Experts of a small language model: vocabulary 32000.
Below are experts of layer 2 (counted from 0) of a mixture-of-experts language model. Rows are named up (a neuron's input weights, with its number) and show model dimensions 240-287. Each number is 128 + 24 x the weight over its row's rms, rounded and kept within 0 to 255.
Before each expert's rows: "mostly gets" lists some tokens that are sent to it at least half of the time. This comes from a sample of Wikipedia text that the model never trained on.

# expert 11
mostly gets: "\"", "),", " ==", ")", ").", "."
up38 [124 138 129 130  79 106 133 130 140 112 150 117 143 133 129 103 121  84 130 137 146 147 124  91 152 116  86 140  98 118 116 101 160 126 137 136 113  95 126 139 129 116  99 100 137 123 128 118]
up39 [132 154 114 134 140 130 107 140 146 121 117 114 128 131 147 176 131 139 118 146 141 117 103 118 181 128 165 138 116 142  93 124 123 148 156  56  86 107 135 114 124 116 106 148 150 133 120 105]
up40 [161 121 176 121 126 127 121 125 122  95 132 139 153 149 140 116 105 180 164 133 124 134 174 102 136 162 144 130 117 191 123 144 139 142 117 168 113 137 126 129  87 126 121 113 127 144  82  92]
up41 [130 100 131 141 122 143 121 120 156 164  91 144  72 154 118 146 131 117 155 162  86 109 136 124 125 137 133 144 118 115 142  81 116 146 132 108 110 100 131 114 157 119 162 153 122 148  96 120]
up42 [126 104 143 134 122  78 153 131  94 151 170 156 113 100 146 130 142 108 134 108  78 146 155 137  87 149  98 129 101 128  82 138 100 121 131 139 137  98 149 127 131 146 159  96 123  80 153 110]
up43 [108 107 150 113 167 103 116 151 102 141 134 105 101 133 135 123 124 128 154  89 107 128 147 159 155 139 122 177 143 135 108 149 134 175 119 126 117  94 104  98 142 109 146 119 149 122 139  60]
up44 [137 141 154 141 107 147 111 115 111 116 136  98 125 172 139 146 119 158 113 133 128 131 105 127 124 123 106 156 113 128 126 117 145 125 102 122 122 111 164  87 120 108 126 140  93 143 120 127]
up45 [116 143 165 101 130 165 133 177 137 119  90 109 147 113 136 162  95 121 127 131 170 130 109  97 118 102 131  91 137 128  62 122 167 123 128  88 132 117 130 130 142  91 130 143 126 112 123 107]
up46 [153  92 120 102 174 167 134 142 111 139 108 135 139 169 176 110  79 153 104 138 110  90 127 149 102  82 128 144 100 172 109 129 118 125 145 145 125 138 111 172 126 122 138 133 130 106 142 111]
up47 [176 124  99 154 127 144 140 100  97 146 148 150 140 109 153 135 154 120 126 157 134 122 132 119 116 172 108 119 120 133 158 156 157 126 109 130 128  83 149 124  97  94 127 139 133 110 135 108]
up48 [156 148 155 110 148 108 173 134 149 113  91 112  98 121 128 174 126  92 151 172 140 136 153 163 127  95 160 129 111  97 115 127 134 163 121 107 148 136 104  97 160 114 143 120 119 186 137 122]
up49 [125 136 137 111 135  99  92 160  90 115 185  89 148 162 129 166 125 136 131 113 142 158 179 152 122  94 108 162 169 104 161 131 122 140 144 141  64 211 143 101 145 106 130 115 114 149  92 121]
up50 [ 69 126 111 130 107 106 164 136 127 124 173  91 104 153 125 152  81 162 139 132  98  94 184 177 123 147 125 138 117  60 124 159 125 109 172 133 128 110 160 119 144 112 156 148 127 111 122 117]
up51 [130 182 128 184 166 132 154 130 135 152 124 104 117 102 163 107  96 145 128 141 115 128 136 112 133 133 167 153  88 139 103 182 104 119 129 117 122 125 114 124 106 141 132 138 115 130 120  94]
up52 [153 150 127  92 147 111 129 154 120 123 148 139 137 139  94  85  65 122 156 141 153 120 131 139 129 140 128 130 101 148 100 132 136 106 120  78 128 121 142  86 136 144 147 146 117 133 158  95]
up53 [119 153 116 133 143 125 124 173 149 154 122 125 135 101 109 161  96 101 123 139 131 141 142 146 118 140 142 112 166 133 143 134 119 148 147 161 150 145  90 159 146 150 157  92 172 136 122 122]
up54 [140 146 153 122 161 124 117 148 172  90 125 127 114 143 145 164 105 138 118  79  71 113 128 119 142 127 128 130 111  96 159 141 174 150 128 119 119 114  78 130 121 122  81  90 111  92 118 140]
up55 [110 169 111  74 132 135  92  76 104 127 162 109 179 112 113  88 149 116 131 151 108 104 108  92 115 124 132 117 157 156 123 116  93 155 169 143 133 123 157 119 163 146 146 100 129 121 133 126]
up56 [124 124 134 129 113 139 119 126 134 108 141  95 168 139 129 129 158 139 115 135  88 130 150  98 122 131 116 138 107 130 101 112 139 116 129 105 134 103 175 135 129 115 154 148 170 111 154 121]
up57 [153 113 131 116 114 118 123 147 180 169 168 153 124 102 112 116 142 131 117 156 144 145 160 149 107 127 155 134 156 132 167 137 128 127  79 132 169 166  92 151  76 122  94 147 138 154 122 114]
up58 [136  96 144 118 147  71 158 154  72 178  90 133 108 125 147 143 123 134 152 120 133 109 180 100 142 147 135  90 110 126 144 158 117 107 130 144 126 124 167 145 143 115 127 135 155 146  61 125]
up59 [110 147 120 142 139  95 143 151 139  88 163 165 170  94  96 145 104 167 117 130 132 118 154 112 133 164 135 149  86 122 114 134 157 125 172 143 107 131 109 155 147  97 174 154 135 106 127 118]

# expert 8
mostly gets: " Mark", "fo", "amp", " guitar", "atus", " Scott"
up0 [162 132  63 115 118 142  91 136 156 135 125 134 143 120 126 151 152 125 110 147 168 121 159 124 135 121  87  69 137 188  90 166 137 133 155 140 114 131 101 136 113 118 160 106 133 134 109  88]
up1 [169 103 135 165 156 156 116 106 129 142 131 158 109 127 155 151 129 116 187 124 118 128 129 142  90 132 109 127  76 122 116 102 106 112  87 141 144 124 114 138 102 111 117  88 101 106 103  76]
up2 [120 150 176 149 137 128 137 136 120 100 128 117 108 146 106 137  88 127 163 180 132 122 121 126 139 151 123 154 118 143 123 133 153 162 109 120  88 124 124  98 137 129 138 157 147 159 126 119]
up3 [130 141 108 114 114 108 133 149 111  99 126 141 108 137  96 142 125  99 133 119 156  87 144 143 190 125 127 147 117 126  79 162 147 142 136 118 136 109  99 118 168  93 119 158 116 148 135 129]
up4 [138 193 151 109 141 106  94 154 112 102 134 148 122 111  94 140 140 170 114 120 147 148 151 131 161 119 133 131  97 158 143  99 118 147 181 153 131 143 101 101 144 104 133 107 135 116  83  66]
up5 [ 91 133 102 153 121 159 141  90 138  83 108 114 179 121 119 102 140 124 121 130 159 130 131 156 115 130 127 140  93 132 172  77 140 157 117 111 120 110 150 171 183 131 166 151 156 105 150 143]
up6 [128 128 127 136 128 108 144 128 118 157 160 154 110 125 117 158  77 155 120 161 148 140 133 103 118 100  98 112 102 130 179 129 127  86 116 146 168 124 133  96 162 116 136 106 108 128 118 129]
up7 [141 117 166 142 121 143 163 161  94 159 119 128 146  85 147 128 128 108 101 141  79 130 145 138 100 123 201 114 113 135 146 142 105 159 151  83 139 135 125  90 168 153 169 144 106 122 132 143]
up8 [ 90 137 148 108  78 110 148 137 183 156 149 136 125 155 127 100 103 106 103 127 124 114 158  96 128 112 142 145  87 113 139 136 111 189 118 104 141 130 118 148 151 142 170 127 151 113 154 112]
up9 [159 141 131  72 104 141 152 104 178 204 136 118 123 126 102 134 158 114 115 196 141 111 134 105 145 140 143 124 104 162 183 144 125 112 133 168  99 105 129 103 163 127 121  97 134 156  99 135]
up10 [129 142 154 101 122 105 166 144 136 115 117 165 150 131 139 136 118 134 142 104 128 151 127 113 120 118 116 112 153 105 117  94 102 164 102 121 117 126 124 168 130 116  86 166 121 103 145 100]
up11 [111 134 148 136 143 128 140 128 144 135 113 169 144 126 130 123 151 101 138 127 140 117 114 114 145 132 147 110 139 139 121 137 129 136 100 134 171 113 110 148 119 117 146 129 133 118 123 110]
up12 [113 158 117 114 112 148 143 124 141 113 155 109 115  85  96 109 134 131 108 101 115 115 172 137 175 104 168 114  92 158 158 128 164 151 156 171  95 119 118 124 115 131 157 123 106 158  99  71]
up13 [134 127 155 165 132 129 122 124 140 158 118 100 157 119 178 122 110 108 139 159 125 123 147 176 136  82 151 102 111 139 132 126 127 105 101 137 116 116 128 141 168 139 103 132 167 121 138 148]
up14 [ 97 160 151 142  95 122  88 172 138 125 135 107 116 112 127 139 131 115 125 122 122  96 146 161 140 164 156 127 113 121 133 141 110 141 144 113  89  93 142 112 132 132 117 127 145 131 119 155]
up15 [155 118 122 142 118 148 150 129 124  95 138  89 128 121  92 134 145 108 141  74  81 109 137 124 125  93 132 143 147 120 105 139 103 160 166 135 120 152 137 150 145  92 140 100 175  95 160 102]
up16 [137 130 127  99 119 146 154 148 171 125 102 120 156 127  91  92 103 149 123 152 159 125 152 165 126 140 126 133 126 139 164 124 139  94  85 182 155 100 103  98 145  86 137 144 145 157  87 106]
up17 [157  92 158 131 119 126 129 135 107 141 125 113 144 113 136 129 120  78 103 135 142 133 140 136 168 120 193 102 125 117 138 183 131 139 125 120 120 176 143  84 118 163 141  96 154 132 105 171]
up18 [156  92 131 138 175 155 118 123  87 156 103 115 148 115 120  99 129 128 136 122 148 150 166 129 102 151 135  88 127 124 139  90 143 119 157 133  90 133 103  81 140 145 119 106 143 111 148 127]
up19 [111 104 121 101 133 115  94 128  84  83 114 113 141 123 120 125  97 108 112 144 109  93 158 124 136 116 147 140 107 116 105 119 125 106  99 131 135 139 107 197 126 146 100 135 128 114 153 153]
up20 [137 112 141 120 107 123 118 152 116 138 172 132 153 150 117  98 135 121 122  99 152 112 152 122 139  83  78 130 148 120 124  92  91 131 150 153 121 147  49 121  91 189 149 137 101 103 164 101]
up21 [132 144 123 132 108  76 120 179 107 112 125 144 137 113  90 132 132 131 122 136 146 113 140  78 149 155 102 132 114 109 115 141 132 126 133 120 129 136 108  60 142 135 135 128 116  89 115  86]

# expert 18
mostly gets: "h", "ja", "am", " Robert", "za", " Air"
up0 [151 144  83 123 121 117 152 164 152 154 103 116 119  84 132 116 100 133 153 125 127 120 137 122 141 155  71 111 129 110 141  93 152 141 151 126  63 156 109 102 105 120 138 127  65 145 137 138]
up1 [140 132 157 121 129 148 151 182 111 140 125 150 156 128 150  95 110 106 116 128 130 104 148 134 158 141 144 109 111 126 146 107 111 135 102 131 110 109 134 148 192 138 117 150 150 122  62 120]
up2 [102 172 157 147  98 151 118 121 154  99 108 124 148 169  93 113  92 110 136 128 121 114 126  91 120 115 131 151 111 113 163 140 172 119 102 147 120 119  86 164 142 144 106 125 120 122 108 131]
up3 [145 121 133 127 153  98 156 148 111 130 110 107 151  75 136 132 113 121 133 142 131 153 103 140 127  95 150  93 120 139 145 133 171 129 169 122 126  98  86  80 132 131 130 133 140 103 127 125]
up4 [172 115 154 130 119 128 132 166 127 144 129 149 125 110 102 136  94 135 139 148 177 117 179 153 107 112 120 139 119 175 119 128 105  82 151 106 149 122 130 193 144  79 158 136 126 178  95 148]
up5 [116 155 137 162  48 163 158 163 115 154 127  92 134  58 101 145 147 122  89 155 119 116 120 165 129 116 119 138 132 143 120 119 147 116 124 111  95 143  80  78 155 183 153 154 159 137 123 124]
up6 [ 94 152 154  81 144 180 129 144 102 165 123  81 127 114 103 137 145 115 139 136 179 105 121 127 171 150 139 152 138 124 138 132 141 166 129 117 104 140  79 118 126 137 102 118 131 115 170 130]
up7 [ 96 129  91  80 144 122 181 117 116  95 151 109 127 117  86 143 114 120 122 174  84 128 124  67 127 163 119 129 127 144 137 100 184 133 125 121 117 107 113 146 152 155 130 113 161 133 134 167]
up8 [122 121 113 135 158  99 159 152 120 166 156 146 137 184 113 104 125  64 127 177 182 162 123 125 175 149  90 121 102 153 119 132 131 119 164 123  94 102 145 125 119 122 123 136 154 157 106 118]
up9 [151 162 125 122 170 130 147 155 136 133 141 137  68 157 156 137 127 127 183 130 157 170 128  96 138 103 141 120  88 132 177 144 110 154 110 123  79 109 109 131 126  99 173  98  96 149 151 168]
up10 [133 129 115  99 141 108 169 113 157 137 158 112 134 172 122 123 111 139  91  86 111 122 162 127 132 128 143 111  93 116 122 122 106 147 111  84 112  89 140 116 134 102 100 124 118 127 189  93]
up11 [139 158 156 138 137 115 122 159 161 145 156 148 147 143 150 167  99 155 158  91 103 123 154  98 151 104 125  73 104 133 133 154 141 105 129 131 107 120 137 110 101 146 131 123 169 126 126  79]
up12 [131 137 130 133 114 135 131 129 162 157 130 107 131 132 108  97 101 132 132 112 142 120 103 104 163 100 130 129 122  80 100 105 166 146 182 133  96 128 114 162 190 119 134 139 119  88 105 124]
up13 [144 100 118 141 111 141 128 203 107 102 156  88 142  67  86 138 151  84 159 174 137  97  97 144 153 126 126 135 134 135 129 109 139 139 125 151  64 105 134  88 111 106 130 155 137  90 147 141]
up14 [122 148 110 147 127 103 109 149 128 130  99 126 115  99 103 188 135 106  94 147 143 117 119 137 101 135 134 110  87 153 124 152 147 143 136 142 110 131 121 111  99  95 156 151 135 136 179 116]
up15 [133 115  91 107  93 139 130 101 134 162 171 105 108 143 103 127 171 161 125 106  83 108 147 134 126 163 126 144 122 108 144 168 108  78 156 121 172 149 114 119 154  99 113 125 121 157 118 110]
up16 [129 156 118 145 114 121 142 209 134 163 128 136 134 117  80  99 147 117 114 126 135 154 147 122 161 134 134 160 139 161 137  94 111 136 148 126  78 147 145 103 119 110 147 119 139 132 128 112]
up17 [106 140 124 114 155  98 132 136 133 140 145 140 160 137 139 131 119 119 144 121 132 112 132  93 131 119 153 142 102 143 142 146  81 140 106 104 105 117 138 120 131 117 126 134  93  97 118 165]
up18 [130  93 180 132 141 140 151 137 100 118 131 106 116  84 108 150 119 124  83 120 112 101 133  79 123 154 141 102 110 191 119 129 166 165 111 139 125 134  91 133 136 134 153 140 117 123 129 121]
up19 [137 134 133 110 171 126 102 187 138 123 128 128  78 140 139 144 135 145 131 120  90 113 136 112 150 111 138 148 125  79 118 145 100  73 122 119 155 144 108 123 155 157 144 166 102 122 124 114]
up20 [108 149 116  92 134 128 118 119 151 128 143 122 165 147 138 144 126 145 187 104 126 126 114 107  83 161 117 119  92 142 141 123 164 118  96 135 133 120  72 141 131 119 190 127 146 147 107 125]
up21 [122 118 144 149 117 141 178  85  95 144 118 119 136 132 117 128 159 125 145 136 129 106 167 126 114 147 129 147 101 174 128 128 124 147  80 132 107 116 102  92 148 108 151 171 153  86  91 206]

# expert 5
mostly gets: " guitar", "pi", "rov", "atus", "fo", "ctor"
up10 [102 119 140 132 132 115 141  85  90 140 138 117 121  88  81 150 177 132 180 145 114 123 162  85 130 167 158 109  86  62  92 148 182 126 115 137 109 119 122 145 137 131 150 122 165 147 133 120]
up11 [146 183 138 136 177 108 129 134  98  99 138  86 132 181 141 102 129 103 142 133 130 108 122 122 129 139 116 135 130 113 121 100 144 127 134 128 120 144 111  93 134 129 100 136  98 115  98 143]
up12 [132 152 161 138 167 123 103 178 109 155 143 127 116 113  93 112 164 116 151 115 140 152 124  79 135 158 145 143 128 111 169 124 136 116 117 122 117 141  90 128 130 147 113 111 150 134 119 127]
up13 [122 112 143 187 103 111  98 157 125 126  90 153 125 172 142 130 130 120 108 145 131 146 115 188 132 158 140 117 102 113 121  85 112 147  96  80 118  91 123 105 107  77 101 132 160 141 141 132]
up14 [ 73 162 138 124 111  81  95 110 118 127 153 116 116 185 112 170 119 166 144 163  95 120 143 139 110 116 138 109 106  98 137 128 142 124 139 123  86 148 127 143 142  98 104  87 126 124 118  79]
up15 [148 105 125 123 120 141 118 177 103 163 133 146 170 122 156 132 128 125 170 115 140 109 156  96 140 109 147 130 146  92 143 191 140 102 136 159 106 117 106 150 156 140  87 117 107 153  91 152]
up16 [109 170 133 100 137 129 145  90 118 107 138 159 116 110 135 119 116  91 115 133 121 128 139 124 126 133 131 113 120 119 115 119 103 169 129 114 151 135  98 142 137 120 117 113 116 117  71 114]
up17 [149 164 190 138 105 110 158 108 137 164 123 164 130 143 126 150  84 111 121 164 153 136 130 138 128 169 129 159 123 103 119  99 120 113 109 106 107 136 118 136 102 144 127 174 122 101 170  91]
up18 [111 131 139 101 117 120 132 104 129 125 154 117 104 120 134 130  68 123 120 154 130 107 130 119 103 157 117 123 118 141 133 127 127 131 140 168 195 141 139  72 131 160 128 129 112 162 125 136]
up19 [162 106 111  93  96 106 143 125 102 153 143 130 154 101 134 142 146  88 159 121 150 129 157 129 146 139 134 161 136  90 102  81 114 132 123 164 140  82 129  94 129 131 114 141 175 133 133 128]
up20 [118  97 125 148 141 143 117 127 136 169 141 145 176 126 149 128 167 105 108 155 106 115 115 177 111 135 127 140 135 153 118  87 125 108 114  96  99 144 121 130 129 146 137 107 110 121 130 150]
up21 [154 136 152 108 152 114 114 105 107  86 123 149 143 107 159 142 167 115 105 124 138 145 123 163 153 130 112 152  94 117 114 145 116 131 121 148 122 127 157 141 135 149 126 144 145 135  96 135]
up22 [149 129 152 112 103 163 105 181 117 103 105 123 110  90 103 139 117 118 168  97  99 132  99 132 126 110 112 108 136 104 111 134 125 113 192 129 129 113 123 159 127 123 105 114 127 103 115 123]
up23 [153  83 100 124 119 141 138 131 141 101 149 144 113 137 108 105 136 135 149 147  91 160 145 160 111 181  68 105 148 155 129 126 119 127 129 133 130 130 117 178 147 121 124 137 163 141 159 140]
up24 [ 83 125 169 105 110 113 136 100 158 114 159 117  93 143  89 146 146 157  95 142 108 123 129 115 145 125 126 115 111  92 135 135 132  88 162  86 161 124 113  82 142 138 142 106 141 100 166 148]
up25 [161 165 144 123 156 133 160 156 144 178  91 134 150 121 110 136 102 176 125 120 148 145 150 124  97 111 137 160 115 120 146 166 139  91 134 102 124 149 133 105 102 142 134 124 111 158 117 158]
up26 [168  90 134 137 151 108 119 123 156 141 153 114  95 106 128 134 142  81 137 133 163 130 113 107 129 160  97 138 109 123 176 153 115 183 157  94 130 182 157  90 114 122 112 129 158 142 154 144]
up27 [132 142 125 123  96 115 116 147 117 115 105 136 145 135 142 116 102 132 136 169  95 102 154  93 153 133 160 138  66 159 105 148 125 139  83 124 116 127 124  94  70  84 138 117 172 108 101  95]
up28 [123  85 133 119 133 100 147  86 118 101 170 139 105 141  97 121 146 114 128 164 117 114 140 146  93 190 140 134 163 138 109 144 118 135 117 139 111 141 127 125  85 115 138 126 144 156 155  80]
up29 [148 106 143 157  78 119 123 173 123 143 154 119 104 105 151  85 116 135 126 160  97 139 141 182 136  90  86 113 123  91  87  97 112 122  98  74  91 128  95 111  96  89 168 150  88 144 180 166]
up30 [119 117 154 146  82 155 156 149 138 116 132 164 152 134  92 125  77  90 175 126 150 109 134 110 151  97 137 116 140 144 130 153 128 111 131 139 124 148  85 129  93 156 153 125 112 151 139 132]
up31 [158 116 149 130 115 167 150 100 111 107  93 100 156 146 104 135 102 146 158 116 127 140 120  91 102 113 131 143 128 150 138 126 103 121 116 126 130  95 115  97 107 148 127 161 130 149 133 120]

# expert 13
mostly gets: " from", " by", " at", "\".", " during", " between"
up10 [176 140 157 117  86 157 142 127 133 110 104 138 109 115 141 136 134 132 126 107 126 137 139  96 154  97 106 148 113  97 117 120 145 153 108 120 163 148 154 140 135 104  84 145 133 124 140 126]
up11 [145 130 177 135 137 122 111 144 163  89 150 107 116 144 130 134 146  88 180 124 134 129 162  84 160 171  84 121 159 117 102 160  85 133 104  90 112 148 153 117  84 150 144 124  91 121 116 123]
up12 [115 133 124 145  72 162 142 139 118 117 112 133 170 123 157 124 111 130 149 122 156  98 127 135 114 121 111 160  94 142 156 126 154 167  95 159 134 160 165 132 147 131 148 155 111  85 144  82]
up13 [167 107 116 110 134 141 159 132 114 138 132 127 155 114 163 134  65 140 147 131 139  86 144 142 137 122 193 169 128 128  96  71 120 125  93 116 152 175 163 113 109 131 108  92 118 128 110 128]
up14 [100 137 135 106  93 151 119 152 129 122 115  79 119 172 159 120 123 170 155 123 109 142 169 137 138 145 156  91 120 130 147 119 122 113 126 178 147 158 154 143 133 139 107 133 174 169  98 141]
up15 [161 137 106 111  94 118 123 122 102 164 193 126  91 117 168 162 116 112 129 104 118 105 151 102 105 106  83 125 134 117 146 161  96 109 147 116 119 122 124 109  92 174 165 138 135 109 127 144]
up16 [124 125  92 125 166 149  59 136 118 128 134 116 145 149  99 109 135 109  98 129 144 171 127  98 133 125 139 117 115 109 119 135 134 137 172 145 111 137 130 147  89 117 142 131 143 142  90 100]
up17 [104 113 135 122  93 126 106 161 154 120 162 111 145 115 122 138  90 144  82 128 126 143  82 116 172 123 165 132  93  67 123 151 139 109 140 169 129 140 138  90 137 160 137 164 107 145 162 152]
up18 [150 120 151  90 125 106 114 151 138 123  99 130 126 119 137 115 118 107 147 121 147 139 144 120 119 150 121 106 160 123 130 128 145 180 162 146 114 102 125 137 113 161 125 145 112 133 126 180]
up19 [152 104 107 150 107 120 131 143 153 125  82 143  84 149 139 140 137 163 147 120  98 104 110  67 124 178 167 131 120 106 160 114  83 102 121 141 147 126 155 127 132  93 153  97  85  91 114  96]
up20 [131 116 158 179 117 115 180 110 120 136 145 144 124 128 168 108 123 112 101 126 132 141 124 133 109 113 159 149 170 110 110 105 129  93 130 125 131 148 159 126 151 122 121 108 178  71 127 117]
up21 [154 136 165 148 111 164 122 129 144 127 154 111 150 112  93 156 150 150 113 150 130 129 154  90  77 111 130 104 139 188 117 121 131 106 127 124 118 119 135 118 162  88 118  97 123 143 117 127]
up22 [105 125 137 166 107 127 110  96 129 117 107 152 106 125 129 133  92 169 108 109  96 116 133 134 166 110 102 152 135 123 158 142 148 129 115 161 138 112 124 118 113 131 107 148 111 117 142 134]
up23 [100 145 138 162 116 146 114 175 131  86 150 132  94 153 152 125 106  87 148 132 141 178 126 115 119 170 117 152 108  79 106 144 135  93 137 142 105  95 131 107 133 147 131 154 158 131 143 105]
up24 [ 99 169 124 135 118 138 145 141 189 136 109 108 145 144  90 113 140 138 143  83 166 118  89 120 123 151 128 108 115 160  98 101 132  84 166 127 135 142 166 170 144 126 145 126 140 132 155 139]
up25 [137 112 119 156 114 113 193 134 128 133 115  70 134 152 142 117 110 126 129 147  81 127 150 142  90 153 172 146  88 149 118 148 194 146 145 172  89 144  84 140 102 145 119 154 124 119 130 106]
up26 [121 115 128 160 122 135 125 143  69 109 126 111 146 112  82 112  87 116 124  87 120 126 169 123 156 130 144 122 131 177 139  97 138 171 111 143 150 156 147 179 141 111 103 169 135 102 134 110]
up27 [155 180 149 154 115  95 101 148 155 131 109 161 155 149 118 145 166 123 151  85 146 120 125 163 147  97 143 139  87 138 125 150 132 136 114 126 125 134 123 133 107 123 108 170 143 142 166 128]
up28 [136  98 121 136 131 123 140 129 122 183 123 150  98 120 153 141 164 127 142 155 122 163 134 112 119 138 119 164 100 126 150  99 107  96 142  79 105 165  79 131 139 100 176 110 118 189 142 136]
up29 [114 105 144  98 161 145 137 141 125 164 150 147  84 106 150  84 124  85 145 135 126 121  95 104 113 155 132 145  92 135 123 111 138 125 114 122 123 135 151 147 110  94 109 126 108 117 112 120]
up30 [125 122 111 139 175  92 125 111 133  84  96  98 152 139 135 112 168 123 169 142 148 120 184 120 107 180 156 149 113 154 160 101 115 142  73 167 123 139 124 148 122 127 157 140 132  88 137  90]
up31 [128 178 112 119 135 156 154 138 171 100 191 154 156 125 105 127 140 124 101 104 149 107 132 142 152 142  98 136 149  94 131 137 150 116 154 120 113 127 130 108 142 114 137 162  89 126 133 134]

# expert 0
mostly gets: " and", " that", " which", " also", " but", " or"
up10 [139 115 115 104 104 124 119 150 142 118 151 147 128 142 115 154 117  96 103 151 141 163 176 151 101 112  84  96 141 101 137 163 119 157 133 135 175 153 162 161  99 116 118 130 120 135 148 172]
up11 [136 115 151 121 126 154 167 119 157 156 129 100  90 121 127 113 110 103 162 112 153 131  99 160 109 108 113 166 114 135 150 113 161 136 109 166  88 108 110 131 120  95  83 160 112 122 128 163]
up12 [117 102 103 116 128  87 135 150 121 127  87 121 146 100  60 137  99 114 148 112 156  89 159 123 122 142 123 111 130 177 161  92 110 120 121 118 111 147 134 139 142 125 142 125 168 147 116 130]
up13 [147 144  92 125 168  79 137 104 123 137  99 106 129  91 123 133 141 127 103 142  88 118 153 138 136 134  76 182  82 133 132 143 152 126 117 150 100 114 163 193 127 138  94  83 131 145 109 128]
up14 [145 150  99 140 132 143  94 102 100 123 129 108 162 106 124 106 160  92 171 172 151 119 132  72 156 116 115 136 139 139 136 134 152 106 129  92 118 168 130 134 172  71 143 101 141 160 167 153]
up15 [ 93 142 146 160 144 129 117 130 110 144 132 109 116 132  89 128 134 133 150 140 162 162 134 126 120 145 116 107 127 114  94  99 149 142 131 142 143 118 120 138 130 125 132 152  70 144 114 131]
up16 [139 129 112  70 112 104 155 123 126 116 140 148 114 132 128 118 140 123 102 121 161 135 138 136 143 167 161 131 117 145  93 139 121 127 124  99 120 123 116 112 117 126 126 120 176 114 155 115]
up17 [139 110 157  83 126 139 160 144 121 141  85 134 136 149 103 163 113 122 138 118 159 174  97 116  73 159 117  97 119 125  71  88 143 127 115 140  91  98 149 151 118 127  90 142 121 128 132 104]
up18 [118 113 155  94 108 105  92 176 142 132 183 102 159 102 107 172 112 140 104 162 105 155 122 144 161 140 135  81 159 113 138 123 163 138 145  99 106 117 107 148 152 128 102 124 115 132 157 134]
up19 [126 154 130 155  94  78  90 104 149 136 116 126 144 142 122 108 161 110 131 110 116 130 173 136 149 126  86 125  96 126 162 129 108 164 114 150 145  90 145 155 151 116  91 154 118 153 148 133]
up20 [126 122 136 150 118 131 131 131 156 134 101 137 138 104 131 130 119 132 111 120 159 110 105 113 135 128 144 137  94 123 127 136 139  75 145 156 125 141 130 116 178 171 158 106 141 170  91 117]
up21 [125 103 104 122 125 106 148 124 128  97 139 104  92 102 115 136 128 184 138 127 105 150 122 148  93 135 105 135 128 108 102 115 133 171 124 115 134 150  88 104 141 147 133 131  88 150  98 156]
up22 [133 158 122 132 129 112  93  88 147  75 140 114 110 136 123  93 171 142 121 160 136 177 105 151 122 136 125 115 120 139 128 118  95 142 105 130 106 113 151 125 163 127 149 153 151 119 137 106]
up23 [132 112  89 151 111 129  48 127 110 114 174 157 145  94 156 135 148 155 134 110 134 148 144 129  87 130 143 113 100 141 152  99 122 129 141  84 134 158 148 140 116 126 137 159 137 116 151 109]
up24 [118 149  83  85 128 146  92  90 132 136 174  81 178 137 142 139 143 127 156 124 130 144 124 113 121 160 118 158 140 128 140 181 134 109 148 105 127  59 151 105  79 152  97  79 138 183 146 140]
up25 [144 101 104 123 123 147 142 168 142 150  94 112 150 104 121 156 113 122 135 133 117 133 132 172 115 141 134 108  54 125 126 135 155  99 189 139 102 115 103 113 159 148 119 164 169 125 139 147]
up26 [121 127 131 127 162 134 110 142 104 114 130 118 156  97 133 110 101 128 116 113 105 120 121 123 134 114  85 141 133 132 172 156 145 153 119 128 125 122 131 133  65 123 111 132 104 119 117 131]
up27 [ 81 147 164  78 154 137 166 136 135 125 103 142 123 128 145 126 116  81 152 131 120  99 146 109 128 139 133 130 117 122 120 134 117 125 139 117 145  63  82 116 156 105 134 113 128 119 144 172]
up28 [ 88 130 124  95 148 142 132  97 100 150 126 124 103  93 123 107 127 129 110  91 113 102 129  98 153 129 141 107 128 146 171 132 139 148 137 149 128 170 105 130 150 140 120 127 160 174 132 102]
up29 [ 92 139  95 141  97 112 140 146 128 136 125  91 105 122 103 148 139 145 113 105 149 113 145 138 108 147 180  77  91 100 144 112 153 172 118 130 117 111 156 133 109 131  92 151 116 159 143 118]
up30 [129 148 130 146 148 120 108 150  96 104 139 139 170 117 136 141 155 134 145 104  88 169 149 145 128 107 108 133 132 118 130  90 143 170 111 165 121 142 158 142 129 140  98 136 162 128 159 134]
up31 [140 123  90 192 160 124 160 138 140 139 136 133 139 107  99 158 105 144 123 119 158 175 143  87 143 114 130  96 105 100 176 117 154 169 147 104 101 119 152 163 178 100 107 135 123 151 100  72]